Weights of a small mixture-of-experts language model, trained from scratch on English Wikipedia.
Size: 10 layers, width 128, vocabulary 8192.
Experts: 96 clamped SwiGLU neurons an expert, 2 picks a token, a sigmoid router.
Training: a variant of Muon for the experts, 392M tokens, 5987 steps.
Below are experts of layer 5 (counted from 0) of a mixture-of-experts language model. Rows are named router (the router's row for the expert), gate (a neuron's input weights, with its number), up (a neuron's input weights, with its number), down (a neuron's output weights, with its number) and show model dimensions 0-127. Each number is 128 + 32 x the weight over its row's rms, rounded and kept within 0 to 255.
Before each expert's rows: a language model's description of what the expert responds to; "gets" lists some tokens that make up at least twice as much of what it gets as of all text. This comes from a sample of Wikipedia text that the model never trained on. Tokens count by the router's weight.

# expert 28
It responds to: Pipe separators between cells in the middle of wiki table rows of statistics, certifications, and scores, plus verbs like used, employed.
gets: " |", "|", ";", "\"", " used", " –"
router [154 104 115 153  69 125  82 117 133  91  85 130  35 167 108 140 149 118  96 200 164 140 171 130 112 117  98 111 152 141 114 131 134 140 137 153 159 179  97 190 109 132 119 209  99 155 120 142 150 184 113 115 138 103 196 111 131  96 133 162 141 175 130 141 204 164 141 193 120 156 181 144 167 149 120 127  94 161 103 142 156  78 153 166  63 171 122 134 158 110 132 180 127 107 158 101  74  77 144 182 110 107 107 141 142  65 151 151 126 148 140 143 102 106 134 163 178  95 157  91 152 124 126 134  96 112 118 126]
gate3 [137 141 133 224 130 127 135 118 116 154 142 109 176 185  76 172 158 120  89 131 107 174 156 136  90 126 165 126 167 168 145 183 116  97 106 139 191 128 139 126 143 153 104 129 127 151 104 135 224 123 135 162 146 132 180  92  79 128 164 205 122 180 163 103 117 135 148 130 127 123 124 135 183 159 174 160  64 145 154 149  77 101  78  94  99 134 137 167 153 112 177 113  73 167 123 125  44 154 161 110 128 118 108 139 145 112 125 114 128 164  89  74 116 121 131 154  95 111 103  97 128 154 114 149 127 166 148  72]
up3 [197 120 103 171 153 101 100 167  99 147 125 158 173 165  89 138 140 140 143 117 125 159 132  67  69 128 144 122 116 120 129 132 143 165 148 104 104 102  65  96 182 136 138 124 158 128 132 115 134 125  82 161 174 157 131  84 132  84 124 151 107 205 114 114  91 143 133 131 101 162 147  78 160 124 107  71 150  70  74  65 125  90 117 147  84 105 191 107 127  94 143  91 132 109 128 210 102 155 150 105 123 124  83 186 132 114  99  99  75 138  96  70 129 142  86 182  62  74 118 147 100  92 136 140 145 135 109 125]
down3 [119 196 143 146 119 155 121  87  99 151 125  97  93 154 129 171 134 180  72  86 113  80 154 150 119 134  98 198 124 145 116 125 174 160 158 140 170 167 127 129 124  62 157 122 128 163 133 142 129 115 126  91 153  75  64 109 187  91 154 152 170 105 129 109 123  93 125 118  44 112 160 131 183  77 132 159 103 162  63 138 122 114  98 144 104 158 131 157 199 144 124 156 179 146 101  88 143  39 138 100 116 163 122 128 100 138  88 161 137 124 121 129 136 138 135 221 181 116 117 136 106 160 139 149 142 125 103 155]
gate4 [155 162 167  97 116  77 109 116  89 123 151 130 188 118  66  99 110 166 148  74  86 151 101 160 153 124 130 109  90 115 108 116 105 109 139  91 110 117 121 175 198  74 201 146 180 103 103 115 165 154 167 131 170  84 108  83 116 109 131 103 112 204 138  99 121  90 103 157 142  93 122 105 154 149 139 120 151 154  99  90 129 126 174 146 145 118 147  85 119 128 180 202 119  75 151 115  89  96 110  85  91 141 123  95 160 129 128 105 104  70  90  96 105  94  97 172 104 121 161 154 107 106  91 106 163 145 193  76]
up4 [105  91 138 132 125 104 180 174 144  42 117 185 126 118 168 100  95 111  60 123 119 130  34 108 189 158  93 117 140 143 116  97 169 105  66 105 134 124 201 121  93 148 151 144 141  94 169 125 133  86 151 112 144  90 185 164 117  82  60 147 118  96  91  90 151 131 108 133 182 148 206 109 153 145 142 133 132  73  91 118  91  91 146 166 114 146 126 113 126 105 113  77 126  73 107 148 116 127 151  65 127 124 139 147  96 115 167 153 167 126 170 143 160 117 126 162 117 143 150 136 139 137 118 174 131 108 103  78]
down4 [121 129  99 170 116 128  58 128 117 136 165 121 123 163 199 111 120 118 165 119 105  99 164  93 133 121 153  65 104  93 125 122  79  75 182 150 151 162 118 148 146 135  72  84 117 132 116 138 129 179 148 144 114  90 113 195 105  94 131 149 132 134 150  83 128 177 106 103 131 154 131  76 110 156  85 114  73 118 117 137 115  98  61 132 183 139 144 188  87 167 175 155  71 100 166 162 128  88 185  63 122 106 186 118 130 156 164 133 171 171 114 172 133  82 155 128 128 166  74 164  91 116 150 120 120 132 116  86]
gate5 [161 100  86 144 140 139 137 137 108 145 109 118 182 130  87 147  91 137 142 140 173 156 112  93 106  85  87 163 164 133 112 122 166  90 116 196  83 157  92 112 117 152 156  95 177 125  63 193 153 174 162 122 144 141 103 121  96 122  76 151 105  96 129  84  79 150 178 102 136 165 128 137 185 101 121 114 143  87 136 186 157  78 120 127 110 113 166 136  68  95 121 185 111 157 128 183 108 183 138 141 101 167  91 194  85 118 110 132 149 122 182  66  95 152 138 129 150 134 107  67 126  86 124 164 121 154 159  82]
up5 [132  94 101 165 114 179 126  84 137 126 187 100 172  86 107 152 107 139 147 125 152 129 136 102 102  64 135 104 134  99  89 131 106 162  62 124 106 122 156 144  99 134 120 108 133  89  95 169 147 167  96 150  96 122 131 156 149 139 170 136  79  82 131 105 106 141 177 109 154 138 182  97 158 134  47 108 149  89 133 115 171  50 162 114  84 159 143 120  92  85 140 157  43 120 131 140  92 103 183 149  59 113 176 152 127 150 118 132 100 106 138  72 207 108 111 129  73 119 128 139 202 107 101 110 131 127 132 132]
down5 [169 156 113 115 187  97 103 131 136  97 177  66 117 127 167 179 174  97 150 105 153 156 138 180 187 133 106  78  78 151 144 107 138 158 137 119  89 123 122 155 112 123 108 140 113  97 151 120 164 123 114 143 159 103 134 126 132  91 150 152 148 158 137 160 157 133  90 142  90 102 178 115 187  75 101 157 160 114 159 171 152  73 107 147 104 109 126 109 134  64 135  98 152 192 137 138  54 121 132 182 104 135 134 118 137 157 137 108  94 181 147 123 176  80 181 185 126  87  88 138 109 220  84  80 146 138 123 166]
gate6 [ 72  74 128 141  83 116  97 182 157  88  47 120 108 165 149 122 108 138 113 199 138 135 119 146 176  99 148 178 140 149 128  67 144 181 124  99 178 131 106  73 124 141 118 174 149 121  71 170  35 130 159 138  99 166 156 110 133 164 162 127 159 120 139 147 134 138 180  93 137 139 190 111 149 154 107  74 112 158 139 153 130  66 142  86 121 162 149  71 121 140 150 118 151 136  98 136 100 172  97 123 140 101 160 150 101 104 190 147  68 144 157 179 152 151 138  77 165 121 146 107 132 118 152 150 138  97 100 132]
up6 [105  52 140 140 111 104 122 206  65  96  92  95 130 147 170 176  89 142 111 140 122 195 122 131 150 122 149 140 118 144  98  54 112 114 136  75 169  92 103  78 186 173 146 116 137 145  83 107  94 112 122 112 120 111 156 105 147 122 163 177  73 149 169 106  83 141 148 112 191 156 135 137 116 146 160  82 141 172 153 130 125 157  67  80  79 132 116 100 102 119 134 143 134 139 144 106 136 132 184 119 157 109 118 126 131 163 188 138 111 192 158  71 142 122 177  72  95 126 116 136  90 140 105 114 141  84  96  69]
down6 [196 124 115 120  65 177 163 173 121 134 113 209 132 145 133 136 143 119 150  93 120  68 150 162 137 140 104  85 163 130 155 128 100 117 161  94 144 100  83 150 168 106 159 158 137  89  98  67 111 136 124  79  87 121 169 162 139 111  71 145 182 196 185 148 210 127 135  93  58 116 113 114 161 163 108 116  83 155 169  57 102 151 128 181 123  89 107 159 128 159  95  91 117 123  94 127 134 130 123 123 112 118 124 157 144 150 157 173 165 121 130 154 136 142 111 114 111 167 149 143  68 186  96 135 135 115 164 154]
gate7 [158 130 152 101 166 121  99  99 185  93  93 139 132 143  98 124 147  81 112 154 109 147 139 144 115 126 106  61 121 111  93 141 120 106 110  97 126 146 153 134 169 108 142 155 159  83 107  73 124 116 125  75 142 154  78 127  77 166  82 143 130 119 111  86 181 134 118  71 112 170 194 154 132 154 150 106 121 112 189 135  44  84 158 148 152  62 116 103 148 139 105  97 135 199 110  99 168 114  80 119 140 129 181  45  52 105 130 139  96  91 111 113 156  84 111 159 165 105 146 105 167  93 122 111 164 112 136 175]
up7 [124 141 107  99 174  93 107 111 150  81 136 153 102 145 110 113 178  79 133 185 147 130 124 220  85  91 147 119 121 173 132 154  86  98 102 117 102 117 151 133  76  54 123 142 160 107 151  85 138 139  87  28 141  92  92 150 151 150 139 152 141 151 115 127 177 119 122 163 131  86 119 151 109 169 136 169 104  91 124  81  75  72 105 139 130  55 147 176 166 169  83 118 132 137 127 150 134 100 121 156  93  83 152  98  94 124 149 159 184 144 151 116 122 115 108 149 141 157 159 105 160 108 137  38 168 125 136 128]
down7 [154 138 143 134 164 171 200 135 137 146  97 151 117 168 104 172 157 138 136 178 129 135 133 168 170  91 126 144 134 110 121  88 138 141 148 133 168 146  56 102  83  73 149 108 170 124  95  82 126 149  99  98 159 120 114 142 159  52  92 163 183  67 158 121 128 139 127 148  93 147 172 190 155 103 160 116  57  88 152 152 113 145 162 185 105 121 138 187 158 125 150 119 142  84  43 121 116  90 104 131 167 162 160  90 175 125  95 111 153 142 184 112 147 152 172 127  99 153 122 123 143 106 116 135  92 179 151 168]
gate8 [155 115 133 112 165 164 116 123 112 155 151 137  90 157 150 121 164 130 115 116  87 133  92 149 128 136 120 109 128 125 126 110 143 136 134  93 120 182  89 134  81 105 115 178 179 165 108  65 119  59 137 107 158 141 139 133 218 129 140 103  91 134 153 117 135 144 141  88 110 132 158 186 184 168  76 157 100 134 164 119 144 134  88 182  59 129 146 163  84 102 176 103 115  80  90 139 163 117  77 163 110  46 136 144 161 120  84 147 147 107 120 109 133  71 224 105 181 123 107  88 124 126 159 149  75 105 122  88]
up8 [146 166 143  88  74 133 153 105 144 123 127 137 133 138 132 147 166 126 198 100 104 118 155 134  34 127 109 145 122 107  96 162 147 149 109 175 120 152 108 124 148  80 210 183 168 115 133 169 155 152 186 139 183 170 110 179 159 151 126 142 154  53 100 165 122  81 127  90  81 136 127 174 141  13 133 129 133 122  93 127 154 109 152 162 128 129 127 135  69  71 109 145 164 120  76 134  77 131 136 140 153 141  69 166 120 155 169 154  82 151  96 147 130 108 134 117 122 146 153 116 167 131 130 160 141 111 125 159]
down8 [ 91  72  92  93 137  99 172 111 117 114 128 149  93 116 125 157 151 107  75 107 141 124 141 102 130 101 154 163 114 145 160 142  97  90 116 115 142  82 117 131 149 193 160  99  85 105 170 148 115 160 158 121 149 123  81 105 100 129 170 116 222 130 110 120 160 160 138 128 137 132 115 106 140  98 112  89 127  93  32 132 151 130 104 126 109 149 175 147  49 134 145 135 124  26 155 159 100 135 133  68  92 117 135  97 171 109 130 149 156 102  81 102 114 173 156 137 158 136  36  95  83 133  61 135 149 131 145 107]
gate9 [196 147 139 149 149 175 140  97  82  68 131 144 155 102  83 153 176  88  93 141 154 174 112 104 125 162 166 101 200  72 101 112 143 149 124 111 180  94 133  96 140 121  90 165 161 131 164 131 112 145 144 129 132  88 126 126 114  70 128 138 111 101 112 143 145 166 161 140  75 164 148 111 144 111 123 134 146 148  13 129 119 135 173 106  84 112 165  94 121  74 117  78 125  67 148 139 168 102 110 114  91 113 183  87  64  98 156 122 144 174 158 128 192 104 169 119 143 112 181 133 136 146 121  89 134  89 121 137]
up9 [150  76 127 162 146 121 110  76 137 133 140 129 127 138  98 150 185 134  87 166 124 129 160 131 182 140 116  74 171  72 139 106  86 106 104  94  96 167 151 125  74  87 162 129 152 146  54 106 140 166  89 140  93  94 140 138 114 101 135  82 114 134 112 203 112  84  78 121 104 109  85 130 111 154 118 156 124 139 160 143  89  76 174 167 117 132 154 148  86 161 142  83 107 148 147 137 103 117  85  92 100  85 127 127 138  98 127 160 182 149 137  78 112  83 158 136 159 150 219 109  93 116 209 124 142 199 145 125]
down9 [126 104 179 174 112  83 161 158 131  98 126  80 118 143  64 202 150 157 105 149 153  85 140  97 147 116 130 131 161 112 149 189  96 153 159 142 125  92 103 118 123  93 169 178 145 110 121 155  98 153 103 140 118 131 109 197  74  95 177 142 160  91  93 179 114 170 172  95 127 166 102  98 138 197 162 151  94 175 156 122 102 109 107 144 106  57 132  74 140 105 140 150 154 143 139 108 160  83 136 105  90 161 125 158 116  76 165 175 198 152  91 119 129  90 128 137 114 132  88 156 149 133  98  90 132 126 199 155]
gate10 [105 167 161 146  85 154  62 103 110 161 187 139 147 152 117 103  85 134 166 133 145 171 125  57  83 123  84 112 184 117 171 119  57 136  82 152 105 159 107 119 116 135 170 133 165 138 149 117 128 126 175 143 103  79 159 157 152 160 145  99 140 115 119 145 167 138 122 110 138 148 161 100 125 162 135  87 105 147 173 111 181 202 183 128  99 145 113 128 104 206 152 136 125 178 134 194  86  59 171 103 115 105 160 154 179 167  87 162 117  88 188 123 138 103 122 138  90 159 139 130 117 113  87 109 154 149  96 116]
up10 [134 164 110 112 117 103 130 158 118 142 130 108  61 115 103 152 143 132 165 116 130 131 161 113  47 189 141 182 100 150 153 127 137 103 122  89 121 143 192 142 148  99  90 136 169 160 141 169 131 131  32 175 164  78 142 142 133 106 158 145 123  98 120 133 105  95 143 101 111 149 170 144 108  88  96 103 181  60 144 152  71  93  84 116  93 144  64 190 135  84 114 114 129 138 142 122 177 167 156 178  89  95 105 113 150 101 109 104 122  90 141 155 111 180 128 154 120  50 159 155  90 104 106 152  82 167 117  96]
down10 [140 144 153 162 161  86 118  74 164 103 110 100 100 121 166 119 149 134 109  46 208 129 152 130 141  62 108 127  92  85  98 110 115  94 121 157 135 162 142 114  87 115 144 140 157 226  97 128 120 147 156 176  71 125 105 126 158  92 171  90 154 178 149 128 150 199 183 107 147 147 107 184 138 115 130 108 152  48 108 165 189 160 151 105 159 120 160 139 158 143 141 105 174  78  88 119  97 107 144 120 118  91 135 157 145 164 119 118 144 149 109 131 182 121 136  97 114  91 136  98 161  75 102 141 143 174 109 140]